Experts of a small language model.
Experts: 12 experts in each of 10 layers, 288 ReGLU neurons an expert, 2 picks a token, a softmax router, a shared expert of 256 neurons.
Training: a variant of SOAP for the experts, 4319 steps.
Below are experts of layer 8 (counted from 0) of a mixture-of-experts language model. Rows are named router (the router's row for the expert), down (a neuron's output weights, with its number) and show model dimensions 224-447. Each number is 500 + 40 x the weight over its row's rms, rounded and kept within 0 to 999. Numbers have three digits each.
After each expert's rows: a language model's description of what the expert responds to. This comes from a sample of Wikipedia text that the model never trained on.

# expert 8
router:575533510478526467468504415528503492490505502526533443518467436434472539553457556475531459497511502533425515512449459544491536524536544498524491490519493528563513510476518442528498438439507513502447453525452529472512434461543543487589493502507512533487460453506534514447418498455463429499436516514566517483598551488529438496527458498479463496528435427473515494466490486460468470488501515512601541550476457524535514613522478483473461414516505506446439438533488474463463534581541515497448471528543497508502518480501482572477523508539496507512526498479469540505481512565530506468492561475529498533467516490502448489527436548554457502484494429578540510482460487471496422462537
down0:491514421493528495564546566484544508556506489502497475485538547463598499511472423508474485466476423514465449480470605485419529519496518543513439488464487503444464467548515506520510459546494542578566476499490496480504559469568487510501625539541525490534526473529482470567473553508482473553512496514453476490499535548447487438452505479461523506534511529521493430551467522552422562479573463514579510511450601523497492500441524460493530523505523529483468451518483491443452487483400495514456513444487507578481555437484584517491407545423533504441574552551546449515504528478449558547545510515482529474531518413507488485492503468505517505471466608422473498490513517560455448533559
down1:485413605584528453430436504532460512439559488527492466473495532472524448489430544465505488478504499433458468489476550528419495522501576533496440475511381476496561532476513504532444506505515509536540572582492598479516446543530484470462443440528473525457440502551523532506508556500458491505550432450455449463526485424577471461431498531522468456526487506527528456402506471451496482520529501528514481525497462486449482473523480529575536525501497561445475525473498390402499577565554508419496473532493532468538559493527485513462549446428562513479533456513492446568469538472473496480470461457485583551527461485470439544564465516453518505393480537465524490496489570471494484501504
down2:428539525516469489474510525502555468520466504481497473511575544524509470555546476496519443492535446508574467474537511504467529491496483520496389506513518473582475521544628565484546504530475540461530421499573466522529507567535484397494457473525510511407478455416545534499493494476510517505509498505418464435574508524511464539485508555576525459491571465543471490461471387529511514574493530419484565569519526482489483505533531472542476492502581511559532489526523538455522488495534521498513557469412561486475523472470532490435507447455530473459537461543526497496550492524473555547535455520503498537593500445550537504564528497490558499528615484560566526488514531427480518502486
down3:491422523529522449520486515486522491559517494539478466476494592502512544435519508533479517499512545510493484540424528518467587461489485516528533467445457462494547566587484561548462592566524510470454581497464586462474551579443503505515495468516540550486511491505527499571614487498501469560489459494443535528531542442544523500481473458525505494539466500450455414493485515383454466564487513538475454473516453473538453513547493488543556506440538506467426483488472484438533490464471561488470489474493508505552511458499561535504432473513425539494477510544425491475519483532579549459445450464462556539444493563455528530533530479551434512506508546459590485525496459487500487531534
It responds to: LaTeX backslashes, braces and commands in math formulas, and syllable pieces inside technical or scientific words, such as deacetyla-ti-on and the-rm-al.

# expert 10
router:479466499463456431508529504463536499578482474508475524537519514466565487594516495537549468473530443489507442504444501479518500552474402561519505506516482490534503507473494512482519548540500525546498376464541495485501579562507436476497468525485515520502443535408532446531448499541523519469526494527497521493511468511414536503539513500571456471458381547575501459508495524493468523515532510474492442505499545461512469482494507481488485500469487494497488460494502544505507537495532450475479496411494512488556468541528477477478547514624548514495514436493481424482403419488437549503500452501448503517448531454511480526541475441442508477509573569521495519517413586504481527516524
down0:542460523429468502410567494526543450473542451437545520458503474512551464451488490451493549446526467456493444488457502554500554541469482610510524488459535498517530477437541493480536557529515505484545477492472498475479507453556516482537514508555524471491558433461490506496434465543562613400459583460496434542503529450493521477511496518406551523488503505480485484462432498490560536448521448493564533471586483464517537496436487488542488498490480425569525526519494521557570488534538525502556519502469515449520542516490471527536457455441599545614471492516495449522520577456488526431542509510464477595506502458496544534515540525520484449510567542478496479396543463569517516468525
down1:490476453479489440425500530550511497518457534474554480488545447566469480526518549506544474486434476528460461454471505473494484511504521445554473477435513513496479573545477561500523459509433534449513487462484521518456473391466548476488507479515487516500468465435522546468528490492486498529475548517517571495492515511497476534492496498483580505540551490475559539485491526401530511524531474484516479487546460519532539538514475550462456473422495507468469542505419451502531480513538480495536424579504452525560540524570473480533564476529493539521484484530517409457462552481568574547463525452544481532486560588539513516580485464519452416544489464544391496518467497495529478580589
down2:459468478498523429520511581520455501479468493421505486512530488464506515532443602499450441495494464519520538506471442542500477455513438507501564492550478456508539484496501454526467470429542512501469462429451521535528485471489526526508504531507531516492530528516497404518522535538484478487545485466461435445493471559450459518494531486478556531513490499472506543464483504478506566529510473539470484502459494445497491529391518467521483504570490561435533528489489557548485451483510470483459484403485530505463476494495550503550451451487507496450495508413557533503541585508513560483485516522494544545531430474469604515541466508466489499443453539514475488489450456488515522495492
down3:467493508508417495529518494577455567440441585482460489538504475409482517468508504489514538487507516509550486516492526494533500495475501485524488462582472472466550512494527521542471468443466525511501591440508513528513536496523490522510535516515492463518506479557510531443416540490488561468497464485463591513533581458547493524497435579484517567520547531465490428544475550498577567513452425515485485536485477551479498454460465500544531453517510537509560436597517474435450443561543474499517518491447447521513580557464424469552455479453504510402474493521530462485479519508486468449461518485467462503467516552458447520510530456472514518527458585521474459433415505437453480539494
It responds to: Commas after names or clauses and linking words like and, as, but, including, called, mostly in narrative biography and history prose.

# expert 9
router:422486451572499547513493460469500484522480568472471502519495526515495491485495482547511511449533508467490489513487549487492465492457469478510560450446488525509552511590563498526515429539420553524547484494599454440434468462503530517536499513496543456492462460496517491517515487468450502561501473498506474489525437531521481516470511424532493467431558525506484490456476529497564497551478495429405498492483478509449479473559497491507440522483535483511521506467502551518540482535463483501435465493500578459506544530476599520473501492517451480449445463455526539460489485487534507411537487469559487452558471488519514604479529417387491515463437488437548461391600498496537512389472
down1:552521467591501465500570505535465452572470436430453477555571544488442513486453534476494459488500530476579518554488505487536494509556561553512430422556470449535479428490480413480497505454553568501542570505485518597511428435483425493471442564519539451467502557517388495494412540465504468440483537486544465514576447463448479520465509503438519498523525517441585512490466578530506388567472490517536505460470526517442503454453498437482434478479482566503521490529499494489523458480554517514455488432460526496498446504465457509531591556499453539487478472495541497485494491451434537562542594512456444475542516527525531468498445445467454494491520512467461532497514490469451533531503
down2:460494494474472520457495502546458434524483537538471493425513515527547459537474458450568515505486482477498472454411549414553456502516471519504478563539478521435583466497477499513489543534459470461508453495484463556534479496506523454441549513498443498542476451488505480573468536435485456517556514511530459460468464501515505539506557493559522526589508487510440482464466513511486528504475442473542455449516519521542436481507496450484535537520588508594477452470473544517537540521472465510497455510435538571506500421527518488431465490471397482468443455549453534428494523421423461476483540504569529583454548470541535580450475505539546572500513450480506490452521560496461462480507
down3:508491520548448486472519489508539496508580447458546527438495546480476486476430519477435551482502508492440509521506480508547497505550498529533538526479512445447478519462569550556455464482531503525452498548497497481419487512485521458570493509565467455529441449539536538460526504469519519574478543544555492567531465521473561524501533595435467526448499463553573477409503563472567463481495578477483512514432491459457486539499480512506514529498449550424461477499480417570514400470511531484499513535496507486562423457474501438552501540546553504534491536426517499483547452466477546513495503446420478486557499482510489566548532504515536480551492544440482478570501442556539500485494
down4:461491448522468477543560523556426467544484540510470431486531536584509443414465516525467521495513473432517444515449523507494489449509511529503525540438493522537536540484471488538519488444519473474426382525509503534531577497496530459533568532496490436447531539464521485543560530549466449508445485409545445584459482491460518556531520524481508445535398600457488470439497560462494460543485522440552592477469471411438436480428509485507536531443565544542492489473578539469511539472541440506545496484506550534430528495443523555489465542501568465504497519474494531501464468439494527441515492516457470511524508521491527543450516516447445504530484485516538467453464415518468505501475
It responds to: Table cell pipes in wiki tables, plus Thai script and syllables of Japanese, Korean and South Asian names, such as Hok-ka-ido and Yu.

# expert 6
router:530564418490552496602478520421490436583500517537497421467503524545504460472436458434498471553540456528526531488550430506510487494512470457504525495485437503455462480449555437496490527547504500492496517388463451483552571514519574475537511569531488626557531545494432475463505518576439442495475468498496508472470481456564552497445490479481552466499523442535559491529454463481464474530544558524483540502486424514549492439507547560496568533572427486572522480404526494466478528433489543483514461436531439484452480421528484505475448480499453519479459465467481478521512460446469492512478558488527510534500516517441487490506489501535574561470579498445501465502522544465436563505471
down1:464433498489486559487496416506461554553428471436482470530491536506550501496475497635469475518604486444538462506513332517584455495499501505500459560449438457533531558461514439574466513499539505504581536487477537494490494508541451445522442486524445548532430559491436540462509557577496476444543545513588538480493465504487548555516479472562520497520445478468474481557492575474503477471476534538446466530521421475488487515520494503474527530549518462507455476472517490486499452532534598512480512462503500506473528463463438420539467506519454494522547488488548455536477530499542500412513458479509464514461497481504452467463473515495479491523507496456507458498511464497497544554552
down2:508557442548487532536534499537447573474519422462462539493438511556509465559589487442487515485543523488435553544508510541501470571548519562556440471477441562527525497464464496551485449475475506529499464488517553519391458468558529516547547453479505473545521413470545551519535441509505521485526454439493511517453514513449485495483473524502518475538510504541484486435521488472562579545511523504551487509517501474526482534460510450494479432528487480399486492510518529494477432473559557492520488408504516502496576448582436532525444492533538502536479536524527487525539528449506474510496501490560538442514561483527472536520485513476516526494532430467477545550505531469448473542486
down3:475498508558521504494507470500459523496509508459479545473518586522525501477562468457467502533504481524510481570583458504516434446542404531449507518484445469522529541519495554508490489539435536510481492461477551530483550533569467472465500488507463532498455475548508485483481472484485537505495472423541493500430491466488480529578530518485511468510600501485567494476542608470568538497476490469456489455490496533538529526499543502483475544518476454432493552454449534448552568459556536562508608533492501537473535476519510566520515465544412417478501471474436464436434506493486562529464489489521500491434484530489542471460527517529479479568492546508483488474569470521498484502511
down4:521494506508548461494481521463501443501427552534508476433486513531472531473567496546509515470471472512496543397524550531432498538437562543539477526522548500521520441479526498544491427509488491553479564501446475499580504531482421514535463477548504481496508511499511504526541491507514471453464470491537516496512544523427571532454452456492512488528540467477523504447564491553545413464536521473493490541530419480437502501490528452549496518553516501491560561447494553435530531524461504547511465495452490494536520478509536502528463513477571460507518465564518487511459464508459550491468579433489481440511436499387467495470446488419509517479473463496455487538421476569494464493509
It responds to: Four-digit years such as 2013 or 1985, digits in scores and times, and line breaks, equals signs and dashes in tables and headings.

# expert 0
router:576488500506520520547459545424498479457469575542502414512549444550429478497552496483500568528530501479518441493536454529529475474452488501448433527457482473506499563497556516513525538501421523450502544494577563543504569452433490444529515511468470491538535527527522539481487497545460527453520491502500513532494530471488496461433475528510451421460629595523481433486526509552513525419501473480479493457488514507517467448426512524490430556528480497474612494469484534510553504511497527515538525569535540530532456536534455521497504489459471546541419555490551459464512547515458460536512506537481599481530518455504499482440543529497460476486521545582499432566512497578522499522562
down0:533495587505481535458577506421520519520452530571543568549463479540560509475493439458450454529514503482463523559551526542528492516530534462511456519536501549477571542552420493520534512510545501518443525548543509481532508491539525535485495577548514543518467525484439460482547477452410497522556488474506438477494519539576548530521548532507443478550509557529566505433505510449422481488499450451568477578544495492541483504495484512470575515498481464500487405479547500526508471439470527504525488492498533446513529565487536501500509486485492504474485509471503468459487488518484625544444512560496492536485501453478456497503557526461493528500473501467463486417554498540519520501494
down1:470439456451491535600517457515423557513570536512538560503495528537472555462555468520461592505558520576488559564536484488514490514483558451503485530534441497517464523522503493501531450496451477485530472539478522545512544557609458461435480578443504488523500521456529521512495454555501496479460501492432497508508497466531468518534533506544425558483458520509450500474561572539485520478471531507539497582529447476498520453541504477484489445478501542475484476474498499542482511477550500464586520529433455489521514491544546526504460550461520461481492488504517363452489476443461446516503499445528453546467461528533501507421469570477456439522522537494499502466513513488477487513480
down2:522502557495475519505483473473509574438507463510546471562549488458517475563529580461462496543521550473475388399441483445459470520565521487482515530487459481573493535476494514507545515468460494488415430547461511478529478511511490515448502492408454528507530552610508479516499477484437493476434407464508523396522473478459436535579463545563538452469469499518532462531424481494417543483489504553454517466523561497540467484514517577517495463481517579474497508537518476455500515513478531504487439441436495498565495543487509460461436548526478431470500451481574530553432454450556492555476488486510476465511427478525427501505455512487481450442506454486504495596556458505493568553475
down3:516489407512493488491463516526537508473543507469526469442477476505481514524505522535442554514580503544519523491471528519522492589441604544539507556541504511534548379462510418544467502424525499396518445506448544505523563486412450525548499489441484473491535497582516542525485524471456480479503446522477415529437493477513493517463499559444517479556477479509490504492527540481515512517547466456609449510500464501575492422464479517524573515561404437421462486478478594521491477487497587447402466541500476509467488536549423448476559555546513507449529472482525473509494519492421485510539566517528473442539494523513546508500480442488554443458468480497431550484452481543506524486507
It responds to: First names and pieces of people's names, mostly in cast lists, tables and biographies, such as John, William, Da-vi-d, plus table pipes.

# expert 1
router:573527490505543551503577593518466464549547500532527531544533467525473465514500496536478505476493552533502477491558520455518469558491470494481573481519548507457480485517461487460510453555431588505527531454513533544522520538482491549516487487455532513494501559540467491496575527459548509513474446468487462488450512464461447469424575477540516506485519521476441535567558510489536538519535516521440523472513486538548536534447440451499473570543561462455529517531416486532516464447479540556465478505569541570584475455593511432526498461462465513512521514489456414486533456337536485539420521513531511512539471514509486524485518511503440571544470474508507477462550450472525555492522
down1:529461440486508532419425536530520449518506474514426486508543441499540469525438511441499544545425532519456475375468450529498482506510489502455453568509531495541446494524490479417525493445483528586490494446502536460592454463431402523497522542551535512556421442452482511464565452468464463564457535492364541513503518538493479519448532502435500498536510486567502482515535406534516447484454492561559551445445531458468497453466536462474477476553455442517503434470515521477455541552509441559501569491531516516515495549473531501419570497512478451496458522553489483433443494504564522571477468445521452510431492535457522518487481498481522484503573462526515526540478486535489479452565
down2:511514543500565492512478471509549550424600587437486479517515570475480550428519505465456568563579436505501509484527489510495504439533552562577490542536513513531488507466489449487567505483542489428510503477480503462495501490501550547514427456502476441499539486437440460538493555425577545568517466562516565503435520448493494521540422602470504521472472480505403482569450577614515519558527466557512467474521520512477443524542516470498498438542474582527531492484489489467565501463530554493525493518510493445565546472480498478524438465506561485495556507588450549624470469490494550514519458502422550529485528456413506539504468485500474524399523556556553498461523431525473521487476
down3:577535503508548484520514526489564487496508478569470495476510498534483530488542493505517598497604438486447450504458484507463512508507453472490516504492474508485433491530506397487460501450554471473486538581552520460491577538503415464411462511432510567536511545553495486483468494497493453520502502514527517459527562548526546392482564478489519545600490468429555513463451521535520532461473474566479550486541486540424476445608547565432450592485475473519585447536497435445439563481514480547544530533492582593446462474552534522537477536476476460490480457484447517505527502491487503486526552464500509494462530535494519499562516471548552534456557517472517515482481477471478506526551
down4:479498529534530504535516452473499548529529489510468532519507492517568496513496445484497616538539500548549455554532516533574493572511516553587507555544577475520457544546499528533513504419476505532546588414533519521552499477531524544420558589555523392515511450526502432470552516512533536546523525499547441422472491518566482495509461429493535538436510508551506518492603464495457586492511491441467414486458514536543461505544538517528456543462414513511503522445505564503480602497461497444523482466475501543501576510502494490467505450508509497535473441504480461563416499433464479527435507486546476473517517487550522560472570469519497453424462532548479435512495515476480516435478
It responds to: Sentence-final periods before a new sentence, plus colons, semicolons, initials and capital letters opening names, such as M. in Thomas M. Pryor.

# expert 3
router:517476509458565467510518465478579567465530436437541549446527528427551440479487521543466445541474477493520540461559577487477459463527541552539505534540490529504446509502484551501531463488523512557520536589553480549421504516452466452482480465490404487565537502423486500499479538579546505537503546475523498524460455542501509510534508538515487514495457497460504470488481574513522498473543478414527462505484487473519499458479486558577588494518549534565473499466578515509459465510535533441478543479423479491536432518499498516505474450563586446437475456526527498511543573501471525515532490503462512495476467471515475481522463444497536454519545548475517552490435551563420486566495
down0:518515496526525544538601536498429511472496437518453497601504514482423445482516457511518483492490562486519522478458512532478536500454519467539511460498493497425430532518523571500482438514513460483451490496511459483515501411483599523490400518546537552493528575472500458517542545498491532502461536459487524507529537507563531446564479462488419467450578517445489484499459475525423573458499478489617501473516470544464469511517522505521436504526473469491442496532588502511525541524560402432586462484422489570425525481496470470485549463546458522499537455518535531523544482501528504492525521437537529480489585550521520532512568517518531473536455583433447446501421511504455465463477
down1:601502405499471445489409431535537509463544527401489482557443516523557427546429466464563553550531448584475447514469532479495458507487499513440523479496461461485542524510484464485489547494455483506501535401515526488497493509447533485530509524487466418504448473542368446526516472513527430514457587527498572563486522489525507448453455501431503460467479430551565525461499429495477458482456424545522549493490487492498452471531533539473573498447498553457503403488458500481545556383546480552457475514508488510505455542507514496476474461504428491500414465572468523446421496480549530546545498536486596499507530446536548453567527447538528526521432470475543467429497501408504485432515
down2:513526485502498566511448583508510494479469460514537503481566474477527511562510444521470491504453567482465436490530518433480491491458549484435516542499474530501516432468539521576493455449510490544519319411453523503473439495498572446468543492514543477535490511472489481500564520473485464548550531443440496446523410477521529534439513530508486499532419503553537574512522454486534523446441500509514495499514515476502463542437498498525497521484472511496438465522497450491453528496628531428512515501454546520493458574411480512486514510503482479530457566512499557530520523504468504521478493468539432454459493552459458424489521476482509562464505495539497495484436491491516461508539
down3:444399493412472463516502427533482531490508562523504572501492575430487514471451512482456480600481488492440499481539466487511466445537485483538448528512521425537549473484501523510467463453508455505517493485495487528428408567525476566499518499506554486573498473463535515519441524568558498487469530522555458523495460552509538525495479485496430513557394516489518496468494488498432499448462531516568475503518486565538522490503510498509422437475539541593494455454592543497502512543489467495502493488488485500532539523519474471526519537497505529445454454454500509530524464484466542501473524508426416480544491488436553555527415469565609457516396553510538546482503510497498522502414
It responds to: Function words like the, a, was, not, been, would, plus infobox field names before a colon, such as Teams, Company, Infraorder.

# expert 7
router:419456481481500443424500488600510476440442499486459491507510578552463548430485477507490509505454541544426520539432467530487538488532538486466465539505498512433471536476513475469462551473520515449474446514389410522527396527445443526488487520537563466454494490417531547560499524542577531471498493522465531477479425491494520489503460517454578469558532521477537507509573462508502514482388514540465489494541480485513456521530471517491443466414469557454491451510543500486507498514521487526542542521515484486413498521485520524510544534514517468466503488539472499492490523603514452505516498480513533482465504530496474380521502523520460476494465515455517499549506500513507492538451
down1:489471561458471519526527429550507534472506481486491446530451523497486529509501525616549545422481497495493453470513474490495534477512472458550512525494483562495522487575488499524516457533464576501559529496509481577518550497476479444530476524500515483607461467593463481430424541560474498505469548450481524535575498501487529456494454534481470484462421499461489485527468493498495478522450622481551450563482508481488480526527458510451446517515447534565603472489588505560509454463470543545484529423577448554504542511586540524496489538562530498489517465458530480456516512615507562501516559528523511430489519541454568464465501497468504501471487467474464515448497527512525556487516
down2:525506566496447530510456492463480461536469476507482554487485492609560557506466499483453503459535507582478492536559464563475512468479474476443499525472494581450572466411524521532478499521490521557513547474445474545560451468455504504485492488541412539462465517474473469394501582470517483512519464517439487453531422522502509403490486524481530560500507520517478496532444454493503556501482462531562424480540509557454514490426493504531476491498524426447518549477534475524496529462536434523460487499519498474571498449511493514442422480512438488484547471439529456508521506551497484494447448509446403432514477480528484486469442474501494433522551477533465507476545472456499516511482
down3:456453574534560432452523486468469474510446528494540463559538532569536526582451476496527498507566473513542547499598569422521506459484518489525539483481471522491508403483466527498500452463563518469494479463557554567476509534508485461520520510444501512551534443497521533490523442489497502448540533550522489530503508512494501482501514467446544511484480476487424489503468568499433500584486488486520550495392515556571486463588556496482489482558553459525512473476480490525483500517482530461537466535447431521475510462507506504504496464522487574491541524489557552533448451492539500495471555527548550458538528444536488512486481545558485486480516571483536526476455558557478493406476
down4:554571546557462498524487468419580468505503477497501557462545484564559421507484534493451483540559480502548512486581537480493481497447455519431472500491527459504508451472492483474458510574450462483467525495568568465444427478524511535469493519560456492486456593526478530534508455423522570483480476527479540480484500513560462481454493527542499464423517464565431486542463493450540422494535511467523558467544497499520521525481606510454485529536521526488447502460442518521511503509599425497487502469547513529537516496437521433493492465420494518568569472443517435474546472575490540489558521586585464560512520515515539549490558549442416496495496526521513503570493469546458523551562
It responds to: Middle and end pieces of ordinary English words after the or a, like dra-go-ons, sl-ed-gehammer, plus nouns such as war, guitar, military.

# expert 5
router:510531496415476488517493533493560520544484469546473523441490546518529491519452403515489476471478477501515527535496486491490532500500540489518481587472573453489518499511459542499515449474541458513472457482475532494569542447527464443468476553532483512479487535474507472545503568588507447435413476447506449494506547477570572571501545606485541501541442531529530502535490463452520512504407473542550568470468497513480540473537523540467566437509425572516474488438549442521507468481506501496512439476433426564486419511482564485488479496509496492412504450466480488572464402508600560458521429498510532474403477519461453480532470496530565495494503503412452519544550528452463550526513
down1:481532421506538517591485538519431527482486555519459542460526500528514497516577466536498556521522528493489534586462470505442470485476532540493479471522439476569467539529503517521454521519478503419494518463496551428561489462509519472443486520472357460478465568479567425485529442509565417513481522496546452472438496582515518459562495507483474518538525506559447529496560547419575509521487496466453530424505534444465507474476513533591427511479458493454544523477476549464572424548542536507542520496497539528613584530452526469460541480428498532468544496532468517481552457550568528472472396509489519448558549493491499528506449532491553573467491495527489518459556512437538557507516
down2:502502494480410495520500466482500500455544450515513472503479554544509508462492521528508515485455489488474504432479369577487539494517455502442503519571422534560558541497444463511495592490451511509462503438583474488573505540493508505548482485506487461527481495460538471525482527442505543499425565488557573486459508518500395552558485462457524511542473482429494576419413427430500490474510516474477468564459392490495515435426565460526511543472473462457491478535525531493520455493507486545470466534481481508485496471430523483491538455500602468455539518482556464485476462511545484466481540528475518479489531490506494558458588484478481468487481502503404449426563567438513483521454
down3:479463519498557495514460514473510468444515461517506503487501498527446520531554443459483460545496464513517449452540524472481491468481493503482510490481496519492462453566487443496471446469445548433434492515468506469492527567531531515497481485463497466505400514519450530500515492491546464496498481464436539505491494462470491510550496458483573484484502453464537436486501527498497489596459466500440497582555473565439492539514613453446474486467429525479461540527507464452534445471516609537491540472528497547478520517491479451456512483562518438491551529413513618522492460543538491496565440493527480488469466540566457502553495568508561461559491471521497400436544530562595486500503
down4:488509558493503448484494481536457496454529546532547531521488582449529499455554498486474589517560509477519435498468492479512520504454546439474454557451507454454482441497524492397493522543460496573448455495467523534563533475497476527577543546564502544522525473455508522561505481554410537439486524387513497517562541502515580554482523504501536528533477541488482500446533465515498533482493512473483493558491520516434493568507475492498498521479516520489589478531445511557504551480552523432527512525502484491414506556545588501541485456477481580486428467511496554471481519494473462489570488496470487516556530453509578461498505480487489471476513586561529536462514534525489492524567
It responds to: Relative and subject pronouns like that, which, who, it, this, plus head nouns after the or his, such as government, prison, record.

# expert 11
router:482511557527434543448447486524404489523505488461491523486452524505585559528548489486488514540514469468533481563465529513493546504485455510518473447481504530566499451514451539467503558464599390490477516540449520424529541528532499506389555514543522471467539447523443509490488463431481554488589517541490463478500548552459516514585459489522480597494488521507495515485447521543466498520558515539551494473535518444401515547504524456533466497486523464551444571504472501538492467484495428483516533498439509448449525449465510466552505495492499468553566580496510553548449485514420514540511455475415424539508510504506531489491547481560529515516534477490472509545468470532495436544517
down0:538489551547478493485462508510427514507457524486490472442482541524459507530459482505538553527508562500578485536536520408415482496483554510520502559500509521428551545481544542463621536511508596599465529542438478547474511521511534513488547499445504531529501514530472601476509470494588487520492436484475531525517568502486509484522509496559451487449454524513465517481540497496515408538526505523436490500405558474496504526493502532477526483483425569509441495446508503517524456471473573478487496516545500511554494514570555527486493477522470499479505440446499508547517524488469478506522466416575467560479548471495567518502515540472503516469547495480530484517477494557486510424456
down1:547548508503526537521535471483539437431536481483537524526474539483562502421484513468468529494500494433550557541502543534505484514559535464560473464522368523567487493439515503578485477557507474547527499547505548551538528551476508482499506489459520524442522496558515501541427493483475470554402423527577505527552560494542444504477504512468396493438509564452572433541571479527519449438540475521499504538460482484568494502449521545479437534530454525503558460513477466549517541564481476497488486537504513497496505528580575452554462509518509521557428541539464409511474482477549507549475474462545508523593418526545412539500497577554543483543521478478500558474468454446504551445501
down2:509491466515505536492496552535473491482474495464508541452564464511445528489522506527476495532523480470437528489556492514490566499507550484497506542478562496469478472428591477479541583611506572490558573488466466498478498468520481528443481494540449567565510551454557455462491558538479444528528549545601476419461522489490463558504524477549486479591541519543513527502499460529469490489469469554477501502531439488485546550592447470444470496470508487513497489527491413499507515455523599434465497464544518458547481542469508513534490447507583426481471471497489493459474535520524507558572527502533467579476475460538497455429447420472478459455547513442471469506477516461477513546519
down3:514459499522513474491477503540483504553490424418494513521521484518508516516422501517562492492483453510510536472433446495470523506485508471536518449523562526487543506504517498544451478518452473421535492521511488436484462520482484453509489525438456554379432496525528535456436474515526606424462520469485625441474398557469489529502408491392522465533507487464516473519475486420494515445490529468504499523510557547513474485454521527481498535523524498474519503469543551554562484461506556427511499499490510541531491429483460467531539468507476519509484515531596568485505526576435452541501515508548418519525457503452498529426534470528550528560496480514464551469542466503511558507454
It responds to: Prepositions such as of, in, on, at, during and under that introduce noun phrases, for example residents of, Court of, Coat of arms.

# expert 4
router:466535547523397489502485506515502524466500428509496551482500482471468493481496578456491492484434514429539536402531513466509502480492544444511532526542481464486510466489477498545442557481505396521548567507474517563446491504527526525481509432474470478531463505619533467498559438472524499509519533486468517532470512498504473497516482526426515541535490453504510529497514471527462477477490474492489487518511552500498504483458560469477640512500506487499492532560468459463440547465479484490543492489502473509487600517455435490477501522443525539570551501591533504514528530480534526488483523533522423505532500542512614525494494531491527491508481513501455579486464526433529506502452
down0:491494572494508487494504508517502486497517426457521459470430521548488454549527579537469579468474496443486447483470521455512469529503458475521493547495533488445511492507467579480473498481509482494564495456487526452517510441464460470543518503500545419521496497513467522521606524506464508442519427424469487570541499479498539564481514581486510439544536570498487467438468482503436516488414480452419490503489550459471516449524408532451468498439474477493489451500502490477499533523517448430559573574490461550534486532509495507551536467483441485450476536474467525446445523444478546486491523549448558528511444573467482547522518486498461469466536480499503431566566543515474521533551
down1:433515386510528495547521496452504466572413507559438518538524449469444463590426534517539474508517537524433505509521442483472435559476553489537486480523524554527466466471468446456493479476548467421510501467534537506496484504468464483516481443516464550504412479501526575566549438510513537453496497455443530435498466504509450524512489479534504447537450468525502409482485541465486480422518532595517445447512542525502522462565436522509532501487551483436457526499520509480475523426510477487441484441480516464564487516542494472514539491527467458446462499444471441538510574493544469521529553470543495484539496537582430463528518497456489546480486436533532459487534527507493534489466
down2:594525481510506528413522561543513525474432558473553506499530494552546461598385519510567543534567452440488471491495561544419528523531552487498516479531498487440528492440521510472486480515503512482496471489534468478449503487536504470528574530515506560609491472484537508438526514533486508474544504514540540559511438535502480485527463507471478449519431441429508489487505602530463481526552476522519528477489514456482490528480454554479567445499479486499532481547506473453504435467484506493492531501493495465573473483436464480495433542506505547497456475575434535477424477500505490553602500479476463540524495439527513509521576520513503466578566516471431534487582566485436531556583
down3:463550532578553485454537550511556475490507523511430436442440501496464486543485556488517501500549469485512544404600520502512485400487544523525442498544511500481454517516519535456420526511539489455530484593488567541423542472522486512502549540515497507542528458556509567543465515517537553471521523484480518444559482583518539486526530532530407518470532538479508481537504482544459440528456500513429528556469488548481466516579521489526460523518376507527505442503506533507440506432561466508537416502520509506469518500503501457476501507491449559494474467524443491557475522517457536550498485475471497469540453447449488478594405560473501499463459542426498495432472560508514542557489
It responds to: Degree, minute and second marks in coordinates, units like km, open parentheses, and paragraph breaks between infobox sections such as Population and Area.